{"num_attention_heads": 2, "norm_eps": 1e-05, "rope_theta": 10000.0, "qk_norm": false, "init_std_o": 0.0, "init_std_up": 0.0372, "optimizer": "muon_variant", "learning_rate": 0.0125, "max_steps": 5721, "dataset": "wikipedia_en"}
Below are experts of layer 3 (counted from 0) of a mixture-of-experts language model. Rows are named router (the router's row for the expert), gate (a neuron's input weights, with its number), up (a neuron's input weights, with its number) and show model dimensions 0-159. Each number is 200 + 30 x the weight over its row's rms, rounded and kept within 0 to 999.
Before each expert's rows: a language model's description of what the expert responds to; "gets" lists some tokens that make up at least twice as much of what it gets as of all text. This comes from a sample of Wikipedia text that the model never trained on. Tokens count by the router's weight.

# expert 5
Assorted capitalized nouns and possessives like Press, nations, their, States, plus paragraph-ending periods and table numbers; no single clear theme.
gets: ".\n\n", "\"", " their", " P", " G", "200"
router,158,244,185,191,179,205,199,226,207,198,254,244,183,235,201,219,191,196,185,162,184,246,168,185,198,236,184,173,192,203,257,209,133,217,179,180,238,252,228,215,158,248,195,218,220,231,200,183,204,196,206,222,205,290,165,183,228,187,265,214,206,168,156,141,203,272,234,200,152,198,183,230,155,183,228,203,175,185,239,233,181,223,164,216,245,126,152,170,239,231,122,255,198,180,214,231,171,205,212,196,169,194,199,201,231,184,203,218,238,162,235,201,206,183,169,208,185,229,203,190,201,188,190,227,215,225,231,203,134,179,193,176,174,179,200,185,212,215,170,145,191,201,205,228,222,228,194,178,246,169,211,264,249,220,233,172,179,183,208,196
gate0,227,198,190,222,197,274,216,163,217,261,199,173,197,257,218,226,175,191,168,232,231,239,169,163,187,166,168,170,183,181,215,188,196,218,194,180,205,132,238,183,260,228,217,201,250,247,124,191,182,227,221,219,231,242,220,197,234,209,231,170,207,174,177,156,186,229,196,105,196,169,216,215,190,193,221,200,167,167,238,227,231,237,167,199,199,192,181,183,247,172,179,157,206,165,200,202,196,228,201,197,189,228,199,144,144,227,182,158,228,197,180,212,179,152,196,276,202,166,232,182,205,212,235,160,194,233,224,162,185,226,194,205,204,191,236,185,281,196,207,183,186,216,256,191,193,182,170,269,222,160,183,237,200,213,212,227,177,196,200,189
up0,192,230,146,201,208,175,166,161,227,207,209,152,170,210,222,173,140,136,189,161,200,194,172,178,165,218,181,169,169,190,212,202,190,185,234,227,219,202,207,183,200,236,202,197,254,254,159,226,161,285,197,208,226,180,198,262,209,134,184,208,200,215,217,203,191,230,175,180,202,171,203,177,201,220,241,203,145,205,238,179,206,184,212,225,241,187,209,169,199,179,248,268,204,199,158,184,173,215,204,240,221,248,202,208,164,195,185,175,180,251,169,222,180,163,191,222,162,174,180,173,221,239,213,150,183,167,204,174,233,248,238,159,204,245,205,209,204,215,130,246,135,204,219,208,191,167,189,228,202,205,181,229,182,251,134,251,164,159,207,182
gate1,213,221,183,255,175,214,202,199,243,150,220,225,199,192,211,215,179,179,214,214,124,174,210,228,188,203,210,243,196,171,211,201,180,224,189,183,209,189,177,204,211,209,153,208,195,219,243,218,231,177,199,218,228,199,217,203,192,166,222,176,160,230,241,219,193,207,169,223,162,217,202,230,206,142,223,156,230,163,202,178,174,223,193,219,156,207,144,181,215,189,158,184,122,248,230,235,186,188,195,131,213,188,269,255,203,110,134,200,213,155,211,228,212,240,217,179,247,181,202,162,167,181,143,250,195,225,173,224,177,194,223,169,204,199,220,148,218,224,163,144,243,202,226,209,188,199,173,215,227,202,209,224,163,168,142,250,153,183,190,168
up1,160,170,235,268,229,202,226,170,221,220,149,182,201,226,173,204,147,193,162,204,170,129,207,181,243,196,163,225,239,205,214,262,220,204,151,211,164,182,194,174,182,225,205,240,171,237,225,224,195,155,224,200,262,232,245,138,226,243,191,157,217,180,205,196,187,227,160,200,184,199,229,183,223,189,173,143,189,147,201,160,181,177,150,232,194,213,179,227,238,228,163,169,181,211,169,210,200,219,185,122,213,203,231,182,230,169,179,188,226,189,220,229,210,224,198,229,188,179,187,192,198,176,170,233,196,202,163,296,214,190,217,179,207,187,195,201,146,239,230,159,208,205,220,211,169,224,167,203,203,203,200,245,181,209,192,177,144,133,241,169
gate2,171,193,205,232,176,230,189,201,185,272,215,153,232,228,247,210,208,185,153,201,164,172,217,196,158,202,195,161,179,187,223,176,158,227,196,136,176,219,213,250,216,173,163,196,220,204,197,263,205,202,121,234,219,165,145,216,178,214,216,239,205,228,145,223,201,251,215,202,218,223,177,174,174,220,193,189,196,160,242,241,228,223,197,204,223,176,208,213,237,184,184,179,204,156,203,142,194,194,191,227,205,225,162,176,193,225,206,199,210,251,296,222,221,186,179,204,211,188,165,200,178,204,149,201,228,220,170,264,153,209,252,188,155,174,254,195,219,211,186,156,216,171,174,223,164,197,210,203,216,182,177,233,213,134,233,161,269,170,197,213
up2,202,251,190,179,233,192,217,179,193,168,208,224,194,194,184,178,165,206,248,169,226,233,188,196,202,215,134,228,185,193,231,187,241,203,213,215,193,159,184,196,213,226,235,202,204,164,154,153,158,176,222,216,227,207,209,237,291,196,202,167,226,173,251,208,177,176,241,186,223,176,213,183,201,189,249,210,216,237,193,143,169,180,191,187,149,243,223,187,192,182,193,238,204,157,212,227,214,207,181,191,165,226,238,244,193,159,145,212,210,208,149,155,180,146,212,190,230,204,225,223,175,179,186,195,151,161,235,147,225,207,147,145,235,219,180,155,239,147,212,215,150,160,188,218,219,179,138,178,180,220,181,203,163,249,154,241,133,175,207,194
gate3,202,219,162,200,244,176,203,238,213,187,153,214,181,184,216,169,201,171,215,188,202,213,195,240,177,191,225,186,203,207,132,196,203,227,174,150,235,155,238,222,220,207,240,219,250,188,218,151,215,214,181,217,179,219,242,204,182,140,243,227,205,200,250,184,201,182,188,233,225,172,206,186,152,156,203,248,205,199,172,207,164,200,166,201,274,219,198,251,209,200,185,240,185,225,179,190,203,206,219,201,209,187,185,200,222,170,219,178,322,220,251,202,225,153,183,216,229,181,200,198,210,189,193,265,228,185,196,212,166,195,191,174,200,256,264,208,179,217,131,186,133,209,261,204,218,179,190,171,193,168,190,203,174,181,195,172,163,142,222,273
up3,187,183,176,236,227,221,194,244,174,202,194,191,190,195,255,216,169,244,191,209,180,224,173,235,198,182,184,191,232,198,161,205,205,217,183,219,186,148,194,218,174,230,236,180,210,227,170,164,196,232,277,160,223,249,203,214,170,208,234,209,192,175,227,175,168,174,171,262,217,167,127,192,162,202,255,211,179,206,183,106,163,203,180,188,253,184,144,218,183,228,261,160,179,222,224,174,228,216,270,232,215,166,207,223,173,209,197,177,271,140,244,243,245,177,218,209,214,198,194,252,204,189,216,232,212,191,213,204,173,204,173,188,229,233,237,185,228,223,205,211,176,204,179,229,198,165,177,274,208,225,173,206,177,219,160,139,208,183,198,215
gate4,229,287,167,214,175,160,221,166,189,206,210,231,178,236,169,215,226,231,192,202,174,228,197,188,175,218,168,206,244,174,230,210,174,210,181,169,233,181,223,196,183,240,209,189,195,153,239,205,232,135,158,165,164,225,168,186,226,187,208,226,198,219,227,197,237,147,219,206,247,223,231,256,285,199,207,203,233,195,226,239,130,215,218,173,237,194,219,240,205,191,145,211,228,207,162,253,266,224,212,217,221,195,186,249,228,178,169,243,250,165,196,252,192,203,162,236,174,215,179,190,231,211,231,195,245,246,193,167,208,199,233,223,186,210,233,196,226,196,242,211,168,194,180,222,205,203,163,210,201,209,189,215,191,239,273,149,213,197,217,144
up4,162,250,232,182,231,209,170,171,190,226,215,211,211,224,218,192,181,163,170,215,211,186,212,202,238,173,201,156,224,211,211,231,150,194,190,189,275,171,235,160,211,212,175,197,187,163,211,157,214,201,198,180,206,183,171,152,225,225,193,167,216,280,177,190,226,117,205,209,188,222,232,231,260,261,220,219,207,228,248,254,218,248,239,226,225,242,271,180,167,208,191,206,193,233,153,160,224,182,186,202,193,164,183,158,225,178,149,206,231,190,150,175,251,176,193,252,148,238,133,187,238,204,241,234,147,166,171,206,220,226,175,228,199,262,184,198,190,184,219,212,177,210,164,220,200,190,206,205,230,204,185,205,205,214,203,156,232,209,213,213
gate5,237,186,225,209,173,231,188,180,191,276,199,176,183,254,189,251,144,200,182,215,229,236,193,201,193,186,155,173,172,202,167,207,151,236,226,242,154,238,197,208,183,151,194,179,159,170,181,194,180,217,203,208,197,207,168,233,251,199,190,214,194,180,183,186,250,220,217,204,228,230,210,169,255,183,166,185,214,214,251,217,171,135,192,234,159,205,242,229,216,208,185,192,199,167,201,221,216,236,209,266,200,204,213,237,271,197,217,216,227,180,217,138,165,169,189,210,206,168,139,194,204,224,213,188,172,154,197,182,239,109,187,224,259,175,144,170,204,163,223,220,167,144,157,220,243,163,203,177,226,187,210,233,161,225,228,208,199,181,185,183
up5,156,256,197,207,240,230,221,197,171,190,200,204,188,197,198,210,219,223,190,220,173,257,228,140,301,198,161,207,197,170,158,223,185,202,198,185,226,205,194,241,145,196,161,181,193,212,227,161,210,206,167,211,190,186,165,185,231,140,221,230,193,178,183,172,206,254,197,192,157,228,227,200,179,172,215,105,174,218,180,210,214,179,217,196,188,174,218,165,158,191,158,190,210,193,190,187,142,178,190,218,211,115,178,188,149,209,239,140,187,189,204,185,216,218,179,228,247,129,286,201,206,187,229,227,178,177,181,162,188,225,259,247,215,216,197,157,156,151,203,193,220,176,177,232,211,192,205,194,223,185,174,165,216,181,214,238,213,219,218,189
gate6,171,182,216,251,176,177,177,208,193,235,227,191,192,179,217,229,162,221,207,184,199,246,143,166,141,217,152,197,192,163,210,204,188,160,179,204,221,234,223,192,238,157,222,219,228,159,219,189,211,161,174,191,223,208,187,201,210,175,180,205,170,208,209,208,222,216,182,159,164,233,200,220,177,151,189,156,174,203,224,198,219,117,218,235,173,252,167,223,196,194,195,252,190,233,178,235,166,209,247,188,202,194,131,192,213,180,168,183,208,183,217,192,187,245,201,200,215,178,165,200,189,174,184,256,212,146,204,156,176,251,165,219,236,169,174,241,171,228,218,225,195,152,204,248,254,253,179,268,260,185,241,203,183,221,171,199,171,146,284,212
up6,196,197,183,201,196,215,206,218,198,256,174,221,202,202,230,236,160,195,232,211,191,198,125,228,168,210,199,215,159,231,238,161,173,170,127,185,193,189,221,181,234,141,236,173,190,223,188,194,171,167,180,170,215,281,189,249,233,184,149,161,191,217,200,185,208,145,199,141,234,189,195,160,252,137,174,233,199,221,258,165,229,158,173,182,177,174,190,182,202,176,232,193,171,182,202,195,200,226,216,158,219,223,125,218,161,197,182,184,195,203,136,214,180,124,211,199,251,197,153,187,213,176,198,225,211,214,280,165,203,187,177,212,209,211,181,205,172,189,252,234,175,189,195,223,193,225,198,192,212,198,246,194,175,209,163,158,212,150,196,160
gate7,167,250,193,200,198,182,241,202,232,215,245,204,217,204,221,195,221,215,207,173,238,191,224,238,213,266,146,215,205,229,186,174,193,237,166,223,200,170,295,183,194,146,215,254,246,176,229,197,255,176,167,163,198,202,207,207,219,151,224,242,174,193,194,188,212,200,198,111,219,215,235,201,186,192,192,200,272,222,213,204,161,224,162,222,203,204,251,186,157,222,203,162,178,146,193,185,164,178,190,161,136,198,184,171,208,203,212,232,264,197,219,191,181,181,180,216,176,204,156,224,210,230,192,231,204,232,179,194,181,178,132,228,151,226,210,202,208,162,175,138,215,210,233,196,216,191,139,190,165,199,173,224,222,171,204,128,215,184,180,170
up7,193,233,217,183,181,172,245,175,211,198,241,174,164,159,201,181,223,249,169,183,214,216,188,159,224,191,224,218,188,235,183,185,215,210,210,174,225,258,182,196,229,226,204,279,182,190,195,167,261,206,182,213,243,222,221,224,254,165,186,180,203,181,263,175,185,245,218,168,262,173,166,143,135,184,205,170,216,226,211,226,183,230,205,220,173,182,164,218,177,216,166,211,164,203,234,209,207,227,163,198,155,149,238,142,197,227,219,198,207,163,189,199,210,249,193,203,223,185,203,171,271,221,146,211,195,176,207,231,200,204,204,164,188,173,211,210,225,159,192,250,209,166,237,220,204,163,270,195,191,184,171,133,215,158,197,136,179,258,219,172
gate8,152,196,177,213,201,225,225,194,197,200,218,160,173,151,199,190,193,215,200,152,191,271,184,208,183,192,227,163,185,202,193,229,160,231,243,240,237,248,233,243,215,248,175,170,266,171,268,197,230,235,249,168,182,208,167,142,188,167,238,231,204,220,176,182,228,196,133,180,152,220,206,218,217,153,204,170,169,156,227,174,226,203,191,213,214,193,194,185,218,185,170,169,157,126,185,195,196,205,248,161,224,221,160,137,214,203,186,183,226,161,215,206,222,238,208,225,224,179,175,196,183,172,213,185,202,187,189,225,176,223,216,174,295,189,179,205,221,200,240,223,200,212,206,139,203,164,245,212,192,166,204,143,156,156,201,209,192,209,152,225
up8,174,190,195,173,224,112,197,195,162,214,207,190,188,250,163,240,205,133,300,220,216,209,195,159,230,116,198,210,175,200,227,202,206,176,211,239,181,178,203,178,219,195,221,225,219,229,225,221,237,234,207,227,192,191,192,208,244,143,210,200,228,189,213,215,248,183,200,240,205,263,165,171,162,158,199,215,144,251,216,185,247,231,165,195,244,187,198,221,150,189,188,217,229,227,240,175,206,203,150,193,234,206,200,191,240,227,216,180,227,213,217,215,202,254,195,269,202,243,210,235,220,190,228,222,225,235,203,177,190,176,175,261,161,203,175,157,177,190,223,218,211,212,177,235,204,168,189,193,243,188,224,209,187,134,218,246,172,211,164,190
gate9,145,183,190,205,205,153,215,197,164,198,194,235,252,215,210,154,136,196,170,193,190,188,169,175,169,202,168,153,236,167,236,235,164,207,237,144,204,191,215,115,180,238,245,211,179,178,219,198,170,141,194,210,196,138,148,242,190,179,196,232,252,186,220,213,193,233,186,210,255,215,234,209,195,189,217,174,193,227,185,195,194,205,176,168,258,169,193,214,177,187,263,199,223,190,177,195,193,149,166,227,190,171,211,189,156,195,200,168,225,193,189,187,261,220,181,243,230,212,208,186,223,194,243,228,230,202,197,151,177,201,250,212,184,230,200,285,227,197,235,230,228,177,206,201,163,189,221,221,197,159,191,287,231,249,173,213,213,185,205,163
up9,149,155,215,198,179,194,197,148,186,233,230,242,208,245,197,213,220,164,204,221,245,249,153,154,199,230,195,207,224,246,209,177,163,170,164,199,234,227,209,211,186,220,237,195,162,208,162,200,224,196,222,156,196,176,177,197,112,228,239,222,201,237,196,239,197,194,218,244,216,193,225,176,223,233,177,226,181,234,182,149,253,215,192,158,223,210,163,220,205,139,234,212,249,207,171,129,185,239,155,203,169,188,149,200,242,245,168,144,208,167,184,167,200,212,185,218,212,207,201,148,241,172,161,235,187,240,200,194,193,189,169,183,175,207,218,139,266,184,221,192,215,201,227,152,168,221,207,137,183,169,184,229,196,228,201,239,202,171,217,178
gate10,214,250,165,190,213,210,205,220,218,144,210,181,184,210,248,190,196,190,207,178,241,179,178,251,134,218,241,155,211,159,220,136,259,176,158,166,206,178,179,192,171,242,222,175,247,260,151,244,213,220,186,210,210,213,179,229,216,220,177,185,220,204,192,163,226,242,184,230,272,265,237,237,224,204,193,213,191,148,216,197,187,198,170,203,139,181,175,195,270,218,218,157,254,240,200,183,155,183,194,212,165,242,201,208,218,208,213,202,170,233,200,216,238,216,207,191,274,189,205,225,200,162,178,189,192,195,217,219,219,212,226,171,161,190,242,241,230,191,219,240,215,202,224,240,232,230,209,197,232,240,148,247,165,237,230,246,185,202,200,195
up10,166,216,149,211,219,228,223,214,224,186,171,192,168,227,227,181,179,116,224,211,206,220,220,219,143,168,210,191,217,141,162,183,192,207,248,179,184,262,197,213,199,176,201,189,199,165,179,228,221,163,180,279,190,246,190,130,182,203,182,194,210,169,234,192,183,175,265,224,193,185,238,184,168,204,216,137,154,176,179,135,180,154,198,159,176,225,197,199,237,193,191,194,178,216,220,187,220,193,282,241,234,174,184,197,202,142,208,188,183,184,195,228,233,201,203,227,244,243,198,197,188,171,221,250,198,203,201,222,239,206,217,193,219,188,188,148,195,235,216,233,205,148,210,162,125,214,161,168,248,178,185,158,194,138,199,205,216,198,204,239
gate11,212,177,216,212,255,176,243,204,188,128,207,227,144,192,193,180,246,191,210,141,231,212,189,235,171,237,203,172,216,218,179,197,234,126,221,194,184,211,187,240,208,209,189,188,223,216,176,244,224,230,199,232,210,236,194,201,201,224,237,215,201,173,145,170,158,238,152,212,223,153,189,206,191,207,237,216,175,209,175,161,203,182,141,183,260,227,201,185,157,183,206,239,161,219,190,166,164,191,186,146,186,191,194,204,207,222,249,154,194,195,195,203,187,221,192,221,200,150,253,233,165,158,174,188,242,218,142,212,207,227,163,154,164,201,214,214,189,241,192,184,197,230,204,127,166,160,221,175,240,215,211,170,144,203,240,146,213,164,245,264
up11,210,240,215,222,266,245,259,226,204,199,185,220,211,178,206,181,247,187,192,176,186,205,179,246,118,201,203,208,208,193,186,187,226,183,171,227,257,205,205,247,198,247,140,205,229,221,174,187,225,207,123,240,147,215,194,215,201,237,224,172,239,190,189,254,157,206,207,215,214,150,258,219,182,188,229,231,203,237,212,197,217,221,191,203,200,220,242,220,168,170,178,267,149,189,188,189,209,137,247,159,230,220,232,134,191,200,219,180,184,149,182,201,195,197,198,278,164,158,263,201,203,217,173,206,203,207,134,197,203,171,190,210,169,203,215,200,242,216,225,197,177,199,209,187,164,192,232,248,225,226,196,156,224,183,190,205,239,183,181,240
gate12,169,185,234,201,198,235,165,216,133,175,190,170,205,261,213,162,202,155,218,156,229,254,207,195,198,188,221,211,272,220,145,185,199,199,188,215,159,204,214,200,217,187,193,185,210,218,236,251,207,190,153,212,229,215,186,152,201,203,215,225,234,187,171,177,192,257,194,246,222,232,192,217,185,190,187,239,141,216,165,176,183,189,198,228,180,170,213,220,247,141,163,172,266,161,203,213,150,239,215,158,216,237,174,208,197,192,184,192,223,211,172,260,124,105,165,248,199,206,192,170,195,214,210,172,205,211,265,198,216,225,143,203,252,226,210,221,212,166,165,205,203,252,243,223,176,189,188,188,160,212,208,188,201,173,226,179,213,172,177,220
up12,210,216,176,209,234,199,194,223,161,234,144,178,148,181,114,158,188,204,246,159,215,235,195,210,188,205,163,199,173,162,216,209,200,197,234,165,228,156,194,174,169,179,217,158,244,225,194,199,147,232,228,202,246,195,223,184,162,171,220,160,198,226,214,245,150,236,227,209,253,228,232,189,204,214,228,206,297,158,174,173,244,161,208,221,169,230,228,200,226,213,183,266,165,166,188,173,195,234,201,161,173,274,184,172,227,220,165,190,236,260,165,171,190,196,187,195,220,191,198,180,187,199,205,205,210,269,179,164,181,236,211,160,228,210,169,200,227,194,154,205,232,192,197,207,188,197,202,225,144,236,233,213,244,192,224,188,221,175,182,232
gate13,195,202,184,210,200,260,212,233,210,192,211,176,224,123,258,176,209,192,195,195,227,202,197,171,188,174,165,183,226,250,210,220,179,238,148,160,232,244,197,227,216,219,229,211,246,234,188,207,189,179,189,218,262,232,198,206,182,176,194,251,218,176,173,181,210,236,191,164,241,219,201,226,200,164,241,190,208,166,151,163,200,239,228,245,198,197,224,185,190,186,210,128,190,239,249,198,130,190,247,174,202,207,222,221,230,257,186,186,170,220,207,202,158,212,190,235,259,177,213,169,195,148,191,209,192,164,242,180,175,205,139,191,148,175,257,212,202,193,216,235,222,179,142,194,242,181,186,174,182,233,171,229,129,163,151,182,242,198,231,187
up13,187,220,174,233,215,152,207,241,219,210,263,181,147,224,198,183,240,189,194,159,211,197,101,151,169,204,192,178,191,237,169,217,175,200,220,199,198,169,250,233,227,202,216,137,226,215,210,214,178,191,215,160,163,172,167,229,169,252,218,159,189,208,223,172,216,230,210,178,188,173,181,213,257,185,184,182,205,162,192,191,180,152,130,222,162,219,192,158,200,213,181,223,244,198,144,187,200,196,182,206,193,233,209,188,199,178,200,284,149,169,229,170,229,158,183,199,189,193,192,215,209,251,248,147,233,269,182,200,164,262,147,196,219,199,184,163,205,209,173,224,178,212,199,156,192,252,190,200,196,155,180,174,217,222,250,189,185,174,206,183
gate14,213,254,174,228,165,222,200,200,252,211,226,227,211,250,189,263,196,170,190,197,191,202,235,180,195,265,156,178,221,209,240,234,205,206,222,214,212,198,223,163,234,176,202,212,216,200,193,238,265,168,224,201,187,220,244,175,214,259,213,220,230,214,222,119,183,241,221,144,206,190,215,209,125,264,156,206,196,209,175,178,146,206,169,169,230,172,195,145,228,229,200,199,153,250,163,219,227,196,201,213,187,210,213,207,156,226,175,168,218,209,216,166,228,179,214,185,174,164,209,203,215,184,274,134,218,213,204,172,168,214,213,169,229,216,235,161,210,200,224,201,225,167,189,234,178,234,174,209,201,132,216,225,218,164,203,144,234,156,230,184
up14,205,180,236,192,194,176,207,246,175,198,172,176,204,169,189,151,205,265,208,235,156,241,189,199,217,192,202,232,245,207,190,209,147,208,217,161,219,189,214,178,181,127,164,186,180,172,203,208,217,202,283,248,165,240,210,166,157,176,239,174,223,217,192,206,183,186,249,182,248,262,220,183,175,178,211,208,221,230,252,185,202,199,142,189,191,175,219,191,156,208,147,172,252,230,223,197,230,221,194,248,197,234,221,151,199,205,217,162,218,148,183,144,215,193,190,192,215,210,206,213,131,163,288,191,162,204,216,215,180,175,220,198,193,234,167,206,149,192,208,155,235,236,172,151,154,212,182,203,192,241,155,188,216,238,176,177,205,171,215,216
gate15,191,163,193,170,167,224,155,194,198,234,241,166,216,211,225,159,229,187,147,155,196,143,207,217,193,208,232,151,238,221,244,197,210,217,271,236,195,233,195,174,214,244,235,189,240,189,149,232,179,165,169,133,191,210,182,187,240,166,166,215,200,196,181,173,203,195,178,169,249,139,209,228,185,182,164,211,250,208,276,233,204,210,178,235,201,213,197,191,201,225,170,234,211,197,210,205,185,206,188,236,208,228,168,218,212,209,178,171,249,178,224,248,209,230,176,128,224,172,184,275,245,194,218,222,235,240,200,211,232,197,200,215,154,227,175,213,208,187,145,247,201,176,178,209,180,195,214,190,185,167,267,220,172,210,190,159,152,156,171,158
up15,162,249,192,178,224,177,185,201,221,210,180,223,204,205,229,151,164,169,208,172,223,221,192,131,178,233,184,216,228,166,151,145,186,194,174,205,195,170,164,198,230,239,192,213,194,252,199,154,181,168,195,233,149,180,207,232,151,183,282,163,169,151,192,193,243,175,248,180,205,205,221,176,204,194,193,172,160,191,243,226,150,170,250,166,201,216,129,212,254,202,190,207,166,158,137,215,236,190,162,183,245,195,223,222,216,147,182,219,202,222,227,200,191,193,200,170,185,201,178,137,182,179,145,213,214,217,180,190,146,219,174,223,208,170,208,236,230,200,241,167,181,160,165,182,175,188,221,253,172,177,219,175,236,247,204,217,193,242,238,176
gate16,191,179,202,208,182,183,186,193,181,187,218,183,247,193,200,208,192,222,216,192,167,225,248,200,166,181,201,170,214,217,216,218,215,202,198,214,195,223,208,180,223,165,179,215,192,87,202,215,173,253,175,216,258,188,198,183,135,190,238,205,215,225,207,190,238,204,222,201,215,265,184,230,212,200,250,209,200,212,200,178,147,212,203,197,207,166,167,211,225,160,244,254,214,192,223,150,196,182,207,148,177,235,233,145,190,162,211,221,178,134,167,194,215,136,224,175,196,229,209,245,193,245,240,245,233,228,205,158,195,142,181,175,171,196,252,194,241,197,192,161,150,176,254,166,164,259,148,157,207,204,191,215,245,172,199,193,168,138,224,173
up16,198,176,167,192,172,172,212,207,195,210,208,161,223,150,210,237,206,221,247,150,267,227,208,199,211,183,207,210,181,189,189,204,225,154,222,202,152,161,196,188,241,234,190,215,221,195,171,196,169,202,179,176,264,222,217,190,115,207,203,193,193,177,250,215,185,145,272,177,217,196,206,221,199,211,158,237,151,191,235,167,161,181,176,196,174,203,226,209,220,178,188,161,155,219,224,228,228,180,220,146,230,216,201,185,177,186,222,209,182,138,188,209,172,156,189,189,222,200,192,261,166,208,216,229,229,179,212,193,196,208,267,150,90,200,231,204,229,139,176,164,203,160,233,222,175,214,176,193,241,201,171,204,228,167,264,189,161,186,222,182
gate17,212,191,186,224,121,192,221,195,229,223,194,186,205,194,211,215,192,220,191,199,166,186,216,200,209,207,174,242,268,225,183,159,225,225,183,149,194,200,238,181,167,270,186,208,173,164,186,165,227,245,194,227,201,139,234,229,221,168,204,219,198,184,180,210,231,211,240,235,227,199,163,224,217,211,213,240,244,166,221,194,196,149,166,236,189,138,218,153,249,219,219,177,213,207,213,262,194,238,215,191,210,248,190,226,229,170,163,184,246,203,256,203,161,203,187,179,210,162,227,206,177,137,159,208,174,219,183,268,177,218,197,134,174,215,146,169,190,181,221,179,244,145,228,189,199,139,215,185,217,149,197,192,141,172,176,166,213,165,222,180
up17,157,230,164,218,158,213,209,204,218,220,180,229,198,209,181,207,190,170,148,236,225,182,230,147,266,204,191,239,179,231,216,187,222,232,200,197,171,162,221,205,215,255,219,196,167,182,204,140,148,198,209,206,204,185,239,198,237,216,226,224,191,197,203,179,213,259,256,264,142,178,163,205,215,201,230,247,210,162,136,186,187,186,243,206,197,176,210,213,259,219,163,204,201,163,216,172,251,190,245,156,182,253,195,193,238,219,125,186,155,201,200,213,197,184,190,199,195,193,226,189,242,191,178,195,219,187,202,160,176,157,140,177,228,201,223,144,226,173,245,208,236,182,182,242,217,156,201,213,259,150,185,255,167,211,231,250,220,204,182,183
gate18,206,217,214,229,124,204,165,223,212,172,230,221,169,194,244,218,184,233,145,194,147,228,172,229,206,221,186,205,249,161,202,208,179,190,232,213,179,221,195,175,199,193,184,191,137,155,210,189,216,216,258,206,171,169,232,217,252,219,203,236,213,184,192,138,220,199,235,216,222,190,200,217,170,181,138,164,169,154,193,165,170,195,148,171,191,165,202,137,220,246,148,155,178,143,210,202,232,190,162,204,165,199,219,216,221,151,249,179,195,187,228,239,147,175,166,166,185,227,234,166,155,204,212,182,199,196,216,156,171,240,177,181,161,234,193,216,227,187,210,202,131,240,291,215,197,233,178,209,214,228,203,242,209,233,211,181,179,210,194,180
up18,269,181,181,168,195,219,173,187,207,167,205,182,180,181,242,219,147,151,188,180,232,188,221,197,175,172,159,248,248,189,134,159,186,202,238,196,213,188,234,207,201,129,165,185,200,172,197,195,234,200,247,197,164,175,210,182,277,238,216,185,223,209,219,148,219,232,224,164,220,197,157,236,227,182,203,191,233,175,162,168,187,172,180,208,171,193,225,138,210,199,198,138,163,189,213,202,211,167,196,209,154,181,219,186,201,166,130,205,191,164,209,233,182,280,221,253,191,220,220,191,211,259,211,188,209,191,195,209,222,209,223,192,228,167,192,147,189,158,207,177,184,230,244,175,219,159,202,208,142,213,217,191,193,142,236,230,257,223,151,182
gate19,213,206,128,179,215,195,158,172,218,189,197,213,203,175,245,264,221,164,219,198,255,209,243,184,234,191,197,181,188,248,187,213,203,155,185,221,182,210,187,170,239,202,219,227,212,257,256,198,239,205,192,259,219,131,166,181,243,159,191,227,237,128,210,232,181,249,202,204,199,173,186,199,165,202,180,229,174,216,186,197,169,192,186,215,236,178,223,193,236,221,170,170,226,171,171,204,224,250,224,169,240,194,210,190,207,166,226,194,207,205,221,222,232,224,181,222,195,226,189,265,180,131,184,202,239,206,170,233,175,229,209,279,161,210,176,244,220,183,203,265,174,247,198,241,173,203,226,184,185,248,243,231,273,173,213,224,204,171,216,189
up19,242,166,170,209,187,180,181,223,222,211,153,175,211,222,196,208,239,163,194,166,176,157,219,212,209,200,176,209,223,209,246,155,161,200,178,220,233,206,169,149,210,213,259,198,209,211,241,181,224,209,226,230,229,254,173,201,237,232,180,251,204,185,246,185,208,149,229,150,150,266,260,188,191,157,181,181,175,183,213,153,207,263,262,226,219,203,189,221,261,204,168,136,258,189,187,154,226,168,194,217,165,211,229,218,201,201,198,181,263,171,220,169,175,244,236,172,244,236,211,193,183,221,170,253,194,220,180,235,195,226,228,251,223,141,204,194,206,180,196,218,179,202,224,229,167,192,219,221,189,281,209,190,208,188,189,209,209,173,206,169
gate20,209,214,260,153,136,215,156,215,218,233,211,233,207,235,205,209,226,208,167,239,199,179,214,169,176,153,205,206,210,188,236,203,178,201,252,220,147,261,188,164,228,197,184,221,176,174,213,214,200,181,182,233,199,200,180,157,193,163,200,223,208,240,212,201,201,215,224,241,170,158,207,186,244,203,217,266,143,229,256,222,179,211,216,213,252,180,238,200,219,169,161,256,218,153,197,180,181,216,252,237,199,224,250,195,174,225,140,112,237,179,229,209,208,172,206,225,171,202,187,130,169,217,181,261,226,178,207,230,183,162,206,200,217,222,247,193,214,203,206,241,165,242,218,159,138,203,190,218,206,225,237,192,198,168,172,190,218,201,150,179
up20,215,170,179,160,233,172,192,234,205,167,194,194,212,165,205,196,219,177,208,159,154,174,250,224,222,171,176,162,232,236,236,200,161,218,210,242,209,242,212,208,189,203,219,215,202,178,225,229,165,173,192,204,207,200,241,140,121,136,205,226,217,208,173,221,207,175,208,248,227,192,213,202,171,203,187,215,126,193,184,210,216,217,176,151,196,196,233,176,203,202,176,156,172,216,215,193,167,213,209,193,150,200,208,181,227,201,127,171,214,214,146,198,160,155,186,172,196,196,215,187,289,188,220,268,286,185,178,223,185,250,203,183,208,178,224,189,215,223,264,201,199,215,142,170,185,213,269,235,195,134,194,230,192,207,176,196,214,190,144,213
gate21,178,244,198,235,204,151,211,202,187,167,177,246,237,204,145,126,177,177,227,164,206,222,225,224,179,212,183,107,192,183,204,172,194,172,257,198,196,186,207,190,226,222,254,229,243,159,177,251,184,176,206,186,127,229,183,188,219,186,242,207,135,222,193,226,224,183,204,228,231,208,170,225,219,218,222,206,198,177,187,212,191,186,200,204,146,148,163,150,241,218,214,212,231,208,205,194,168,210,186,210,205,214,215,156,210,199,238,153,234,174,211,241,191,230,172,187,135,195,217,227,228,211,178,234,160,178,196,215,182,184,159,233,254,174,204,176,175,223,209,138,157,221,204,140,218,178,237,178,212,181,216,214,226,218,246,139,173,153,155,224
up21,148,220,183,208,178,208,208,206,158,241,225,160,119,186,217,258,200,214,204,169,160,205,212,178,212,222,170,235,169,226,249,216,230,150,177,220,202,172,220,229,210,190,124,202,210,190,192,259,219,192,145,212,245,179,190,237,212,200,203,246,217,228,171,194,159,205,192,207,218,181,218,194,194,145,184,184,210,253,226,178,186,162,255,176,233,214,235,236,198,200,188,206,176,160,180,255,204,269,210,176,187,217,179,235,195,178,142,177,197,220,125,285,190,218,237,172,201,217,190,205,186,206,194,206,195,199,223,167,266,184,178,186,121,213,154,194,215,206,163,255,237,201,204,193,219,235,183,199,201,154,244,180,207,166,181,226,214,201,234,217